Weights of a small mixture-of-experts language model, trained from scratch on English Wikipedia: 7432 steps.
Below are experts of layer 3 (counted from 0) of a mixture-of-experts language model. Rows are named router (the router's row for the expert), gate (a neuron's input weights, with its number), up (a neuron's input weights, with its number) and show model dimensions 0-95. Each number is 200 + 20 x the weight over its row's rms, rounded and kept within 0 to 999.
Before each expert's rows: "comes after" lists some tokens at least twice as common just before its tokens as in all text. This comes from a sample of Wikipedia text that the model never trained on. Tokens count by the router's weight.

# expert 0
comes after: " |", ".", ")", "s.", " also==", ")."
router,167,171,171,237,162,183,219,178,213,170,191,233,183,183,179,187,211,195,208,249,191,169,189,219,188,185,181,189,183,196,192,217,202,187,224,169,195,202,151,202,204,209,221,169,229,225,195,221,207,232,196,221,235,217,217,215,215,225,195,209,224,225,166,171,240,195,237,200,210,205,210,204,185,227,198,213,189,189,226,188,205,182,182,209,216,208,185,203,200,207,190,206,184,213,208,200
gate0,187,199,162,211,209,191,226,171,178,226,210,187,177,195,246,185,220,209,180,217,224,195,199,233,208,221,171,189,213,219,197,208,192,186,201,177,191,194,175,161,187,196,186,208,215,230,203,202,200,197,172,182,220,211,204,216,190,219,194,242,184,179,160,233,221,188,191,188,212,246,221,192,158,190,219,193,191,171,209,220,185,206,191,220,196,183,199,180,178,163,162,176,212,192,192,175
up0,214,181,230,205,200,201,198,207,218,179,180,224,209,213,115,227,189,194,197,180,210,211,208,164,182,186,212,224,155,190,203,177,192,222,192,212,198,201,224,222,212,204,190,205,220,184,190,199,215,221,219,211,196,181,206,208,194,172,206,179,202,223,225,189,187,212,191,199,203,151,178,190,248,195,187,202,203,235,189,187,198,210,195,203,201,189,201,218,213,255,240,219,215,196,218,208
gate1,227,158,210,189,176,193,221,188,160,163,208,236,192,187,152,185,152,182,195,165,167,200,172,190,190,199,178,180,207,200,218,188,193,197,225,217,192,204,213,214,184,191,197,208,196,210,201,186,206,201,167,185,217,217,220,180,206,193,226,230,188,216,214,200,212,177,203,197,237,183,210,230,207,222,205,190,224,182,191,198,224,199,210,177,184,179,204,232,190,209,161,161,229,188,213,177
up1,153,153,194,221,168,220,228,179,204,160,192,220,212,214,188,178,197,197,199,197,151,199,197,215,193,191,172,199,210,180,227,182,197,189,207,226,201,207,225,199,188,181,185,207,207,190,193,208,233,229,156,204,212,202,225,160,179,192,204,208,232,235,182,213,218,224,190,223,219,172,181,232,218,210,183,201,211,210,208,177,194,169,209,197,191,234,193,218,221,204,172,196,226,211,216,191
gate2,246,202,212,246,185,196,199,175,210,173,174,195,204,192,182,164,210,209,168,205,221,216,219,183,209,174,224,204,248,161,182,252,189,190,208,224,194,183,189,262,177,192,185,205,182,248,174,194,215,183,177,210,212,202,180,199,194,210,221,193,165,226,193,199,191,197,200,204,193,206,224,201,204,189,201,195,210,194,198,198,195,223,195,184,209,211,178,194,197,214,190,218,202,167,232,206
up2,207,180,226,215,206,207,210,194,204,147,156,203,217,192,207,158,197,221,199,173,222,191,208,194,191,181,183,200,223,178,200,221,219,189,213,229,188,212,200,230,201,206,203,192,196,226,151,188,203,205,177,219,219,207,212,207,198,222,218,189,201,227,179,246,221,217,214,221,201,236,203,214,205,177,198,183,238,196,212,168,186,187,190,194,194,234,176,254,194,219,210,238,202,188,224,194
gate3,199,207,199,186,211,206,205,213,223,195,232,169,171,198,204,198,242,204,164,202,175,185,219,167,157,192,231,230,226,151,207,181,191,209,210,164,200,225,191,161,208,207,195,203,194,200,164,199,203,234,185,204,209,203,190,205,205,190,253,217,185,187,206,174,193,199,196,211,188,177,169,190,223,205,217,203,167,207,189,216,208,217,183,202,198,194,228,242,210,190,189,180,183,202,157,196
up3,202,235,204,194,254,207,182,163,148,175,167,196,177,217,211,221,197,180,211,242,191,213,187,209,220,203,196,192,168,195,188,202,209,219,190,257,199,177,198,175,191,169,196,207,192,178,163,207,166,175,204,194,200,183,186,212,186,189,192,218,186,205,162,182,207,188,180,210,205,177,198,188,143,181,199,192,227,215,204,213,207,180,196,214,219,179,212,182,190,201,214,201,216,196,182,191
gate4,185,174,199,233,184,212,219,242,176,189,192,195,182,211,182,203,191,206,206,212,232,212,230,204,209,203,181,216,180,183,192,139,179,204,210,212,205,193,183,169,190,210,189,198,201,214,202,240,196,204,183,169,218,203,198,183,182,205,177,220,222,219,215,198,183,216,189,205,250,258,206,196,183,207,197,224,204,180,190,184,183,232,201,195,178,213,203,139,204,212,216,186,222,219,204,231
up4,246,209,165,179,222,215,182,176,177,234,192,183,179,216,221,174,224,236,191,175,229,210,217,174,207,223,187,203,199,206,201,226,192,221,202,187,193,195,195,199,194,197,196,215,190,179,133,181,204,181,218,185,209,184,187,177,204,201,206,221,180,175,168,195,203,158,205,212,204,203,217,165,159,224,202,186,237,205,196,199,194,212,210,189,171,214,190,226,189,174,196,198,202,185,174,172
gate5,197,158,213,213,209,217,208,176,222,240,214,193,208,190,181,199,188,200,190,151,191,195,213,236,205,202,196,208,189,226,210,174,197,201,215,205,211,198,189,251,201,169,210,192,220,198,189,187,164,209,205,190,193,203,185,197,198,210,215,191,150,187,239,232,193,180,211,182,213,203,239,210,205,192,204,200,202,177,194,182,124,202,181,221,177,220,204,171,193,177,188,182,202,191,211,232
up5,211,193,170,201,170,195,192,240,179,211,207,217,171,199,218,208,185,229,194,226,228,203,189,203,198,221,183,191,182,211,192,190,182,231,207,183,199,204,196,135,209,203,216,208,202,182,193,242,224,173,206,208,204,203,227,208,191,186,170,263,231,193,174,178,204,187,189,203,188,202,194,190,188,219,180,183,209,199,182,196,226,241,207,216,205,175,214,241,198,210,186,218,191,209,172,161
gate6,158,188,150,201,205,192,213,222,193,210,206,175,199,201,234,185,234,201,201,244,190,191,189,200,197,185,181,220,235,181,203,224,192,217,193,191,217,209,162,177,206,198,180,198,212,181,220,227,196,178,228,204,235,191,206,192,206,212,221,188,206,192,190,219,206,244,201,208,197,212,189,164,136,205,215,215,181,181,194,230,204,176,214,212,188,224,168,190,206,195,177,199,207,194,170,239
up6,191,242,213,213,193,214,196,215,180,215,188,222,194,181,226,206,208,205,174,220,163,180,214,209,215,192,190,174,198,232,219,196,198,198,207,199,239,187,209,182,192,188,178,192,169,226,185,177,184,189,239,210,229,215,169,234,203,202,163,205,204,172,197,241,205,195,204,181,174,222,223,185,262,162,197,198,166,214,191,204,211,195,188,181,186,199,236,203,213,208,209,226,174,190,197,184
gate7,194,239,242,202,188,201,176,200,233,185,206,207,196,214,200,225,234,195,192,212,217,196,205,198,229,204,169,206,231,212,185,174,207,212,187,193,228,201,204,216,205,215,204,189,227,234,209,195,203,236,173,194,215,216,183,153,183,193,219,188,206,178,177,208,185,207,214,198,224,175,206,214,214,200,189,215,186,176,197,176,193,228,209,183,209,198,195,224,184,268,226,206,174,236,230,162
up7,167,184,233,229,216,196,195,141,215,186,230,178,180,219,225,215,238,208,174,197,181,204,188,178,184,193,169,226,195,206,208,195,187,183,210,210,220,189,209,215,181,190,186,210,213,239,175,204,218,227,197,269,234,186,175,180,189,184,213,200,219,200,208,211,197,190,203,188,240,215,204,212,186,201,200,187,200,184,193,181,229,214,186,179,217,188,182,222,209,201,181,229,223,203,229,203
gate8,232,237,224,182,223,166,190,219,192,195,186,208,185,203,172,167,164,195,205,236,218,180,190,166,198,184,245,164,192,183,187,211,200,191,183,163,167,206,203,208,209,206,214,190,201,212,196,172,192,218,215,188,204,224,207,253,212,218,202,209,202,187,209,168,190,174,199,182,196,207,225,217,166,185,194,174,220,175,197,195,221,200,201,191,229,173,222,204,189,226,213,228,184,202,164,215
up8,215,203,163,230,223,200,181,212,234,178,180,186,183,196,196,208,251,195,211,213,207,208,227,251,194,205,158,209,171,231,212,200,218,215,180,200,201,188,202,194,198,212,215,225,235,186,184,252,209,188,192,225,195,180,214,196,192,182,207,212,230,168,188,197,189,182,184,174,167,224,200,194,182,183,206,218,223,207,207,195,174,205,197,189,200,226,207,192,206,230,200,156,235,224,194,193
gate9,214,209,215,218,198,201,199,184,226,165,214,207,174,227,199,196,236,176,202,188,163,190,173,237,202,172,175,186,203,171,195,222,212,201,198,203,164,214,215,186,206,191,213,189,213,216,229,165,232,192,173,231,194,184,235,237,191,200,180,148,188,194,195,197,194,208,184,177,195,201,189,225,252,173,218,201,204,203,208,218,213,214,207,182,196,185,190,184,197,162,164,193,231,205,210,193
up9,209,189,206,209,184,177,204,194,221,196,189,203,213,196,217,174,162,184,201,224,153,182,179,237,209,238,222,180,184,160,222,239,195,170,186,163,177,189,214,224,183,218,233,202,204,194,224,209,212,201,185,244,208,170,214,206,217,208,162,185,200,198,186,175,217,196,212,188,166,221,224,236,173,191,198,189,215,210,212,183,173,191,195,200,218,188,199,201,205,175,170,188,203,235,193,189
gate10,226,131,179,189,177,192,196,180,222,202,198,195,210,191,227,165,199,220,178,131,172,210,187,200,195,221,167,197,188,205,227,196,197,205,193,202,217,198,195,184,204,192,208,189,218,213,215,196,224,178,205,220,198,230,209,186,200,198,182,192,226,195,208,201,192,175,191,203,203,203,234,221,234,189,207,215,178,174,206,205,194,190,212,223,169,226,183,222,228,153,206,217,242,216,182,208
up10,196,246,216,220,225,221,203,205,229,195,221,211,189,214,190,222,232,188,195,259,233,193,221,210,178,208,252,197,197,212,193,176,188,195,182,189,203,193,185,186,193,186,186,219,195,195,180,209,215,228,191,171,187,174,193,209,190,177,195,242,200,194,227,174,191,202,184,206,213,177,181,169,177,197,199,199,188,224,192,231,214,211,204,210,222,160,252,182,182,195,208,183,168,180,199,188

# expert 103
comes after: "\n", " it", " he", " and", " has", "|"
router,170,156,168,195,197,195,235,185,216,199,221,194,201,187,191,218,214,217,215,220,201,181,181,198,231,212,221,189,177,199,177,219,205,219,249,202,196,193,177,165,208,192,241,193,208,232,179,222,215,224,219,160,194,222,198,219,168,215,183,194,232,227,164,183,221,229,199,191,205,210,210,223,193,202,218,200,185,184,206,191,181,207,187,223,183,160,175,228,222,204,189,175,196,228,210,188
gate0,190,214,213,250,173,173,192,179,227,186,169,188,193,200,176,203,219,225,214,221,208,186,192,200,199,178,216,226,239,193,200,164,178,198,204,211,224,184,226,183,217,200,209,207,192,220,197,201,183,214,183,215,205,237,211,206,157,197,180,218,188,201,167,215,220,224,216,234,187,191,207,203,188,215,237,198,142,170,179,218,184,188,181,205,190,208,197,186,189,226,181,237,231,198,213,180
up0,169,191,214,206,201,204,170,196,192,188,193,203,191,202,177,208,205,211,235,176,195,177,164,166,183,190,188,211,162,212,205,221,203,217,206,233,221,220,214,217,201,180,243,156,185,207,217,228,190,223,194,181,164,183,183,202,180,178,236,155,182,181,181,217,192,172,222,163,188,179,230,172,192,165,214,219,206,194,196,224,231,206,204,179,205,202,205,193,173,196,198,189,215,228,204,208
gate1,181,174,203,195,182,164,217,195,207,194,166,204,180,178,233,213,224,200,201,191,195,187,190,213,196,189,181,176,224,207,204,202,201,163,211,185,230,208,195,228,173,179,192,213,221,234,190,152,187,220,178,216,203,194,200,190,199,175,199,218,220,222,157,177,166,203,164,194,224,201,182,198,186,179,178,238,206,215,190,202,181,169,218,191,211,180,195,177,176,215,203,176,225,159,242,206
up1,196,193,231,164,191,161,223,213,207,208,199,228,184,221,223,175,195,202,181,191,200,192,188,194,187,171,193,200,220,222,227,211,205,179,218,204,203,225,197,178,206,193,218,231,169,272,214,184,168,189,214,228,199,167,220,236,192,176,198,227,201,186,157,195,219,201,176,211,187,208,187,222,210,185,185,224,213,198,215,194,192,165,196,205,180,153,197,201,170,210,194,206,179,201,214,208
gate2,185,209,188,226,152,190,187,204,189,206,192,197,174,232,185,187,216,218,174,211,202,150,222,230,178,181,194,173,224,204,185,236,215,219,229,189,184,187,188,193,191,165,150,176,208,214,216,215,218,234,179,182,210,226,176,228,216,171,216,223,178,206,169,211,176,191,189,218,214,199,200,191,197,191,206,219,179,203,197,158,187,193,180,195,211,207,213,172,189,185,190,215,213,177,213,172
up2,179,192,215,211,198,192,180,173,200,171,222,214,205,241,177,212,197,171,211,227,185,195,150,242,186,234,178,180,207,182,202,196,199,216,197,222,219,197,212,192,176,197,205,196,210,193,201,200,187,220,186,165,212,199,213,161,187,217,237,196,244,166,198,204,197,231,181,171,176,180,231,215,214,199,196,222,184,224,227,210,171,194,234,184,187,181,207,199,180,214,241,207,205,205,215,223
gate3,185,182,152,202,187,189,179,199,187,221,171,188,175,211,171,173,225,221,162,223,183,197,184,236,183,205,188,203,210,189,211,203,175,166,175,182,212,189,199,202,237,226,204,206,203,189,174,225,215,204,155,224,192,205,192,235,183,173,204,199,186,214,202,205,199,240,173,216,228,193,209,219,204,232,229,189,197,201,167,175,204,190,204,212,164,223,188,229,189,188,193,185,192,179,184,232
up3,183,189,238,187,174,211,180,185,202,153,211,208,211,194,207,217,198,165,208,193,204,202,179,200,181,212,211,201,224,181,204,177,193,216,250,209,209,251,236,225,190,213,178,200,210,207,212,184,231,211,208,221,209,195,182,179,176,219,178,181,195,183,198,256,176,213,212,234,179,171,186,190,221,183,181,184,178,227,204,197,205,167,193,195,208,200,213,175,234,180,202,193,236,194,181,191
gate4,166,203,181,204,197,196,203,185,172,208,184,273,179,174,187,196,230,203,190,228,188,221,171,182,220,207,187,181,221,174,177,199,213,224,176,182,198,216,177,188,198,176,200,176,207,210,229,212,201,213,178,201,163,228,204,225,180,163,190,188,183,237,237,205,204,242,216,207,188,204,202,199,196,196,209,200,191,156,174,179,196,221,204,185,222,190,208,217,172,214,204,216,215,184,217,217
up4,185,217,184,186,192,187,211,217,203,213,221,205,226,204,178,198,186,167,215,180,209,226,182,228,220,207,188,202,190,232,197,213,235,210,239,213,213,174,212,235,195,219,202,204,216,219,203,205,198,160,186,196,218,180,201,179,178,191,186,197,215,187,156,184,177,155,198,176,202,215,249,222,200,176,208,221,196,207,201,199,206,178,163,186,183,209,171,163,243,185,201,169,237,205,202,210
gate5,174,211,194,187,177,152,218,210,209,222,182,176,168,156,189,185,218,205,191,235,197,214,206,186,204,196,179,190,196,188,197,250,176,179,220,179,194,197,183,218,217,236,200,210,222,211,181,215,194,202,189,225,237,166,195,181,196,235,204,197,236,214,183,220,171,219,225,214,204,211,200,226,202,183,184,212,191,210,163,181,196,182,212,229,199,232,213,195,225,227,197,220,194,219,228,177
up5,186,195,191,185,216,213,189,200,207,201,185,233,218,194,199,188,236,157,182,180,188,188,195,204,201,227,192,192,160,193,220,214,198,172,197,187,214,214,220,219,212,203,186,205,214,169,195,210,202,193,182,247,219,217,195,219,198,211,192,181,185,178,180,209,241,225,142,228,207,212,214,210,222,170,205,195,208,183,196,187,169,175,210,179,187,206,176,243,181,214,236,226,176,204,232,232
gate6,190,203,155,200,185,203,214,217,207,193,206,201,189,194,184,194,207,213,221,204,231,200,203,210,163,178,202,165,262,154,198,222,193,180,218,192,187,203,183,184,221,182,167,210,210,203,224,212,227,199,171,222,173,186,206,213,186,217,207,190,198,220,178,161,188,189,185,229,232,198,185,176,165,240,197,218,218,198,209,186,162,193,215,187,183,187,212,175,202,239,205,222,187,180,209,217
up6,199,184,207,195,178,202,203,208,221,196,190,188,196,206,214,184,168,203,186,201,217,213,210,247,182,218,203,210,195,173,226,211,213,237,187,178,211,201,196,243,233,212,180,251,190,218,221,236,207,221,178,177,216,196,208,223,229,206,220,199,208,217,161,184,213,186,198,235,219,160,205,207,209,181,220,229,208,225,192,197,183,179,213,216,195,230,170,205,240,215,234,224,197,225,182,189
gate7,199,209,191,222,180,201,181,172,189,206,212,212,172,191,210,199,209,216,189,223,181,212,249,227,187,210,212,177,206,242,187,205,184,190,169,168,206,237,187,175,200,213,187,188,206,196,233,192,238,200,210,221,220,218,175,232,192,182,190,177,203,176,187,189,161,192,208,205,236,166,197,175,168,214,203,207,188,204,211,170,197,196,224,220,172,189,227,213,192,219,178,208,147,208,210,174
up7,218,188,201,186,223,215,218,219,213,191,207,199,209,221,192,202,205,203,150,177,216,175,188,191,184,191,173,202,200,158,198,227,182,208,237,196,194,173,185,221,203,189,212,228,167,178,187,208,183,202,184,203,181,184,187,174,227,229,201,235,189,217,187,211,240,224,233,207,177,248,198,249,204,210,224,185,217,170,206,204,192,180,177,230,200,206,176,175,223,191,206,228,225,214,207,212
gate8,214,214,201,231,209,191,196,183,207,202,213,234,228,210,197,223,209,199,185,220,209,195,199,185,230,175,199,154,156,206,168,230,216,209,205,174,162,220,168,200,207,205,208,204,207,172,227,198,179,200,226,214,178,194,180,155,199,185,225,224,221,202,218,189,204,218,184,206,207,203,196,242,209,244,203,228,176,185,217,233,205,184,185,229,180,209,191,195,185,225,215,203,220,177,222,167
up8,215,227,252,154,197,200,157,229,219,197,155,185,213,190,218,183,203,220,221,197,208,189,197,231,183,224,180,188,213,206,175,212,195,181,217,191,185,206,211,200,194,211,228,170,181,172,173,180,216,187,221,226,192,192,198,202,182,196,158,227,164,202,188,217,211,206,192,184,211,184,205,209,194,176,163,167,198,205,205,157,210,191,217,208,184,204,189,186,208,229,206,218,162,218,174,199
gate9,208,157,193,243,154,221,195,196,203,210,194,229,207,184,224,216,198,211,184,220,188,199,213,185,218,181,197,182,212,218,175,199,210,216,232,211,216,227,183,196,214,173,216,187,180,214,183,200,240,176,209,216,193,203,252,224,178,209,193,226,210,199,178,197,180,212,191,226,231,217,174,183,200,171,159,196,175,235,197,209,197,179,205,233,209,229,181,213,212,181,190,212,221,184,215,167
up9,211,194,234,178,177,196,218,194,206,226,166,216,188,176,195,196,179,179,192,183,177,171,164,212,170,193,186,179,179,214,189,224,201,213,190,239,174,189,203,183,236,182,196,240,192,175,209,216,185,208,225,199,194,226,203,217,200,203,168,189,208,190,173,208,215,181,200,239,206,191,188,204,165,198,196,185,171,189,160,179,217,183,196,209,220,179,181,196,224,222,213,231,203,160,220,158
gate10,197,192,219,182,204,233,187,229,184,205,210,204,150,195,178,208,224,214,173,205,175,220,219,205,184,183,208,179,211,185,188,161,164,197,219,228,207,176,196,222,233,204,207,211,206,190,193,197,187,225,194,216,197,210,234,180,193,215,242,209,228,187,165,194,204,227,217,175,210,204,194,162,153,211,201,233,212,180,199,176,148,184,196,213,188,216,192,216,179,222,206,212,223,192,204,225
up10,192,182,231,198,205,212,183,233,205,219,217,218,169,182,197,228,189,181,171,189,189,236,215,193,182,183,220,176,209,188,202,182,198,185,191,201,205,165,214,207,203,219,223,188,190,206,169,217,181,175,198,174,219,155,227,204,205,167,216,167,194,183,187,235,206,193,258,177,206,197,210,184,177,215,207,239,187,200,189,183,197,202,225,194,235,188,175,220,196,185,222,216,236,217,208,168

# expert 8
comes after: "\n", ".", "===", "==", " ==", "s."
router,174,169,169,202,157,175,204,191,237,203,208,222,204,178,187,190,219,240,224,220,220,174,214,227,205,172,204,184,182,213,198,211,197,188,218,187,224,213,156,197,205,210,210,168,212,197,225,205,225,243,187,199,199,241,199,240,212,222,189,235,231,207,175,187,193,215,219,195,224,205,192,212,196,223,184,213,186,200,213,160,192,165,191,215,176,202,175,213,199,201,232,207,204,215,206,203
gate0,236,176,223,212,208,206,196,201,215,212,173,190,193,202,190,245,186,172,200,131,165,205,219,228,200,177,213,233,209,194,196,197,194,198,208,213,200,198,195,271,212,198,195,209,187,168,206,192,207,240,203,233,213,189,199,188,192,178,191,189,204,204,197,174,192,189,198,238,177,198,203,239,201,190,216,195,197,200,189,205,178,190,208,222,170,226,209,215,202,192,222,236,218,201,226,226
up0,234,177,191,200,199,180,196,191,197,211,179,224,214,187,168,223,159,167,188,141,149,204,209,210,174,204,193,205,205,204,235,214,205,195,188,198,173,184,194,211,192,211,208,191,189,171,226,170,183,232,228,225,221,205,217,196,206,202,179,191,203,204,204,170,234,172,190,226,159,167,201,244,211,171,199,200,195,179,212,194,216,176,199,222,206,179,210,197,208,226,209,206,199,211,220,212
gate1,228,215,179,179,208,208,173,234,214,223,175,185,202,202,146,183,171,206,215,184,207,199,239,192,159,261,237,156,196,194,210,204,191,203,190,193,168,207,178,181,201,198,205,205,188,187,223,186,203,229,238,195,197,214,182,214,202,204,200,200,198,175,206,186,205,189,200,218,157,176,206,230,181,178,205,197,195,203,200,188,190,178,192,188,210,203,237,216,222,235,180,174,187,219,207,212
up1,128,154,216,223,202,209,208,211,205,198,198,194,217,191,191,183,237,178,194,182,165,210,204,200,209,167,205,211,218,186,213,218,177,187,187,216,221,197,207,205,187,166,204,213,166,189,192,173,190,226,163,228,204,182,203,180,191,189,222,208,199,193,200,233,200,190,192,223,201,177,171,213,196,230,206,211,206,165,194,208,177,193,191,193,173,204,204,144,188,155,174,190,205,204,185,192
gate2,168,236,181,201,214,194,182,207,168,154,205,215,184,207,185,200,179,207,180,236,200,183,199,192,194,183,206,184,215,185,194,226,197,197,188,184,204,190,225,163,180,177,183,188,191,210,207,223,207,168,203,193,173,185,214,172,198,213,227,184,214,200,180,194,202,198,202,234,220,194,172,176,232,201,197,221,210,274,191,210,257,200,204,175,183,178,219,226,190,203,202,193,210,199,195,166
up2,162,222,201,192,197,207,202,218,180,190,213,208,189,185,209,220,141,213,194,218,202,177,184,161,184,197,215,181,197,177,203,223,206,209,207,154,230,192,226,199,205,160,216,199,182,205,211,213,183,219,218,184,174,146,204,176,207,205,243,178,209,190,221,165,192,209,210,194,209,211,200,210,239,202,208,203,190,215,195,224,240,216,192,166,194,172,218,214,202,189,176,180,204,211,167,214
gate3,201,174,172,197,197,211,184,218,187,176,192,187,206,180,190,199,221,202,248,209,236,194,206,216,224,205,191,207,216,236,220,238,203,208,196,219,195,212,171,172,222,190,213,202,217,203,214,179,213,202,235,210,193,219,189,207,203,207,188,206,210,221,182,182,209,195,191,178,210,178,233,182,145,149,222,232,179,216,205,224,222,166,192,235,191,179,224,204,177,173,218,218,207,185,228,176
up3,190,174,178,238,190,212,208,187,175,201,199,161,214,192,236,219,257,229,215,198,209,188,211,243,235,202,187,200,204,212,184,201,207,192,190,216,213,188,181,188,191,188,203,181,191,180,166,185,215,210,214,217,205,200,191,200,206,185,192,195,207,186,231,244,182,206,186,211,243,234,203,193,177,195,208,222,193,201,189,195,208,201,187,218,177,204,224,180,197,144,223,215,196,155,179,166
gate4,205,216,213,172,186,218,195,200,239,213,218,220,200,201,177,150,205,198,186,157,198,219,225,148,210,195,187,205,222,184,189,174,193,197,195,196,207,203,171,221,197,208,209,192,178,203,205,174,226,217,183,161,181,204,207,187,185,192,203,238,186,214,226,207,173,222,200,191,203,173,219,210,231,183,209,213,216,180,187,225,168,168,207,201,187,204,201,195,171,154,212,200,219,207,189,256
up4,234,222,231,190,212,181,170,201,240,223,223,234,220,197,183,193,197,183,194,191,214,176,177,187,237,195,199,179,242,218,203,201,226,179,178,227,207,198,176,198,188,232,229,186,214,200,219,191,202,231,216,185,185,190,187,197,208,226,201,210,203,177,194,215,199,187,212,199,226,153,214,208,191,173,184,204,209,210,219,226,205,172,166,185,190,185,197,200,208,172,251,172,228,205,195,232
gate5,188,183,218,186,235,189,220,189,188,187,195,220,193,190,215,238,155,224,195,201,187,199,203,187,195,170,204,207,165,189,206,211,204,204,207,178,206,188,206,168,226,201,191,202,216,201,176,183,177,164,180,232,204,219,210,158,190,203,223,178,232,204,183,157,216,183,197,196,182,207,156,203,248,190,189,215,200,188,202,178,250,220,183,187,186,226,209,211,228,207,213,188,228,200,207,160
up5,225,225,206,224,198,191,217,191,175,211,196,203,199,211,165,180,238,202,220,194,230,178,208,235,200,237,200,192,226,210,206,193,195,198,209,197,191,192,184,239,197,192,194,196,194,212,217,193,210,221,202,182,221,181,165,236,195,198,216,236,157,215,209,203,186,215,204,191,271,217,261,182,197,176,205,184,190,216,194,228,173,205,223,202,207,177,206,168,193,189,201,203,188,177,222,205
gate6,188,188,233,244,215,235,219,173,214,186,188,199,194,206,175,187,167,187,193,202,200,235,194,175,207,214,216,218,187,192,196,251,187,189,224,199,189,207,192,259,207,194,198,213,237,222,178,230,202,179,179,173,203,207,229,208,199,195,225,218,191,222,187,168,199,247,182,195,224,201,220,187,206,226,219,202,196,190,197,227,181,175,228,201,204,167,199,220,189,205,216,171,204,207,225,205
up6,192,175,221,183,153,198,203,197,204,201,196,185,200,191,207,173,192,192,179,194,193,194,172,163,215,159,182,172,184,202,222,183,212,194,221,198,222,183,188,242,212,211,208,199,177,172,167,209,193,209,149,163,224,166,215,203,217,205,229,210,187,223,225,167,203,244,222,210,234,198,189,195,232,179,203,204,212,183,203,183,180,214,213,183,195,212,196,245,217,203,182,194,184,195,211,225
gate7,185,181,188,174,169,204,216,161,224,184,182,175,206,192,159,212,197,172,215,195,209,211,218,206,172,204,198,226,219,166,202,206,185,198,196,202,184,219,220,214,223,178,190,187,205,207,229,193,216,195,211,209,211,183,203,191,211,237,209,177,210,195,187,199,219,180,190,206,131,170,187,228,214,192,187,205,197,186,220,221,175,183,201,208,191,205,189,209,207,213,177,147,168,206,250,238
up7,162,198,187,207,209,193,209,192,173,234,180,197,204,185,201,156,219,174,163,196,187,177,193,212,196,197,197,189,164,197,193,213,203,181,196,186,183,194,155,176,203,203,188,187,186,206,174,232,201,205,251,206,215,208,192,230,205,197,175,198,219,194,178,190,215,196,214,222,231,213,226,165,170,193,204,175,198,218,196,202,225,203,190,202,206,158,185,186,218,213,193,194,203,198,129,164
gate8,190,227,196,212,168,223,195,167,253,176,204,194,194,219,188,185,203,189,202,196,223,213,205,180,201,202,241,194,199,175,191,247,189,197,196,219,181,221,189,247,223,194,211,215,211,195,192,211,198,242,193,159,198,186,199,221,183,200,211,188,184,214,215,189,182,168,183,205,226,195,178,213,176,197,202,220,203,154,177,212,173,156,219,236,215,215,220,176,175,219,208,212,197,204,223,195
up8,251,209,165,193,198,201,196,203,208,221,198,212,178,207,205,168,200,225,235,182,214,212,184,203,193,199,177,205,222,190,193,161,192,192,182,183,206,216,210,189,186,220,172,214,223,190,209,189,217,148,221,190,171,255,197,222,212,204,181,206,185,202,197,218,184,158,201,173,199,197,226,188,194,218,209,178,241,221,209,179,207,196,228,173,228,195,187,213,185,163,228,189,178,207,218,225
gate9,224,184,215,207,191,212,191,206,232,216,198,211,210,223,195,156,224,226,225,199,224,221,233,240,197,172,195,221,208,182,194,211,199,211,216,180,221,187,180,211,220,182,187,182,213,220,221,186,213,213,175,207,193,261,212,228,195,208,158,227,192,184,194,184,197,181,198,175,250,214,172,179,201,201,203,201,208,179,199,189,170,202,206,211,146,209,182,208,201,173,203,169,203,209,176,204
up9,164,177,145,203,200,195,191,211,184,188,218,162,184,194,178,215,222,183,216,199,220,178,206,233,214,189,217,177,188,184,210,186,195,232,203,221,206,196,198,198,186,179,202,204,193,162,205,210,196,199,194,198,206,201,179,200,180,174,238,182,226,216,182,197,200,212,185,214,220,159,155,181,202,183,180,195,181,255,210,187,233,217,194,222,192,203,193,233,204,215,203,257,204,185,215,185
gate10,188,185,164,209,171,176,199,188,166,182,181,201,203,196,219,224,203,224,194,213,204,188,214,253,181,225,163,243,176,173,209,177,185,190,218,193,193,207,204,182,193,211,202,201,230,195,180,234,201,153,204,243,209,196,195,182,217,196,190,226,225,186,179,214,218,174,223,186,187,209,213,207,193,208,185,205,200,193,217,143,211,209,192,204,236,182,187,195,214,223,198,206,182,198,212,157
up10,215,189,189,208,196,199,191,233,176,216,182,211,196,192,228,228,185,191,197,202,185,216,224,231,173,222,189,246,193,178,221,190,184,184,219,210,181,223,215,206,182,199,198,206,211,197,148,213,164,163,196,215,217,195,205,178,192,187,186,258,213,218,214,213,204,170,202,214,166,207,219,205,180,207,198,175,211,211,200,156,182,221,187,202,224,174,193,181,211,207,198,195,174,208,145,178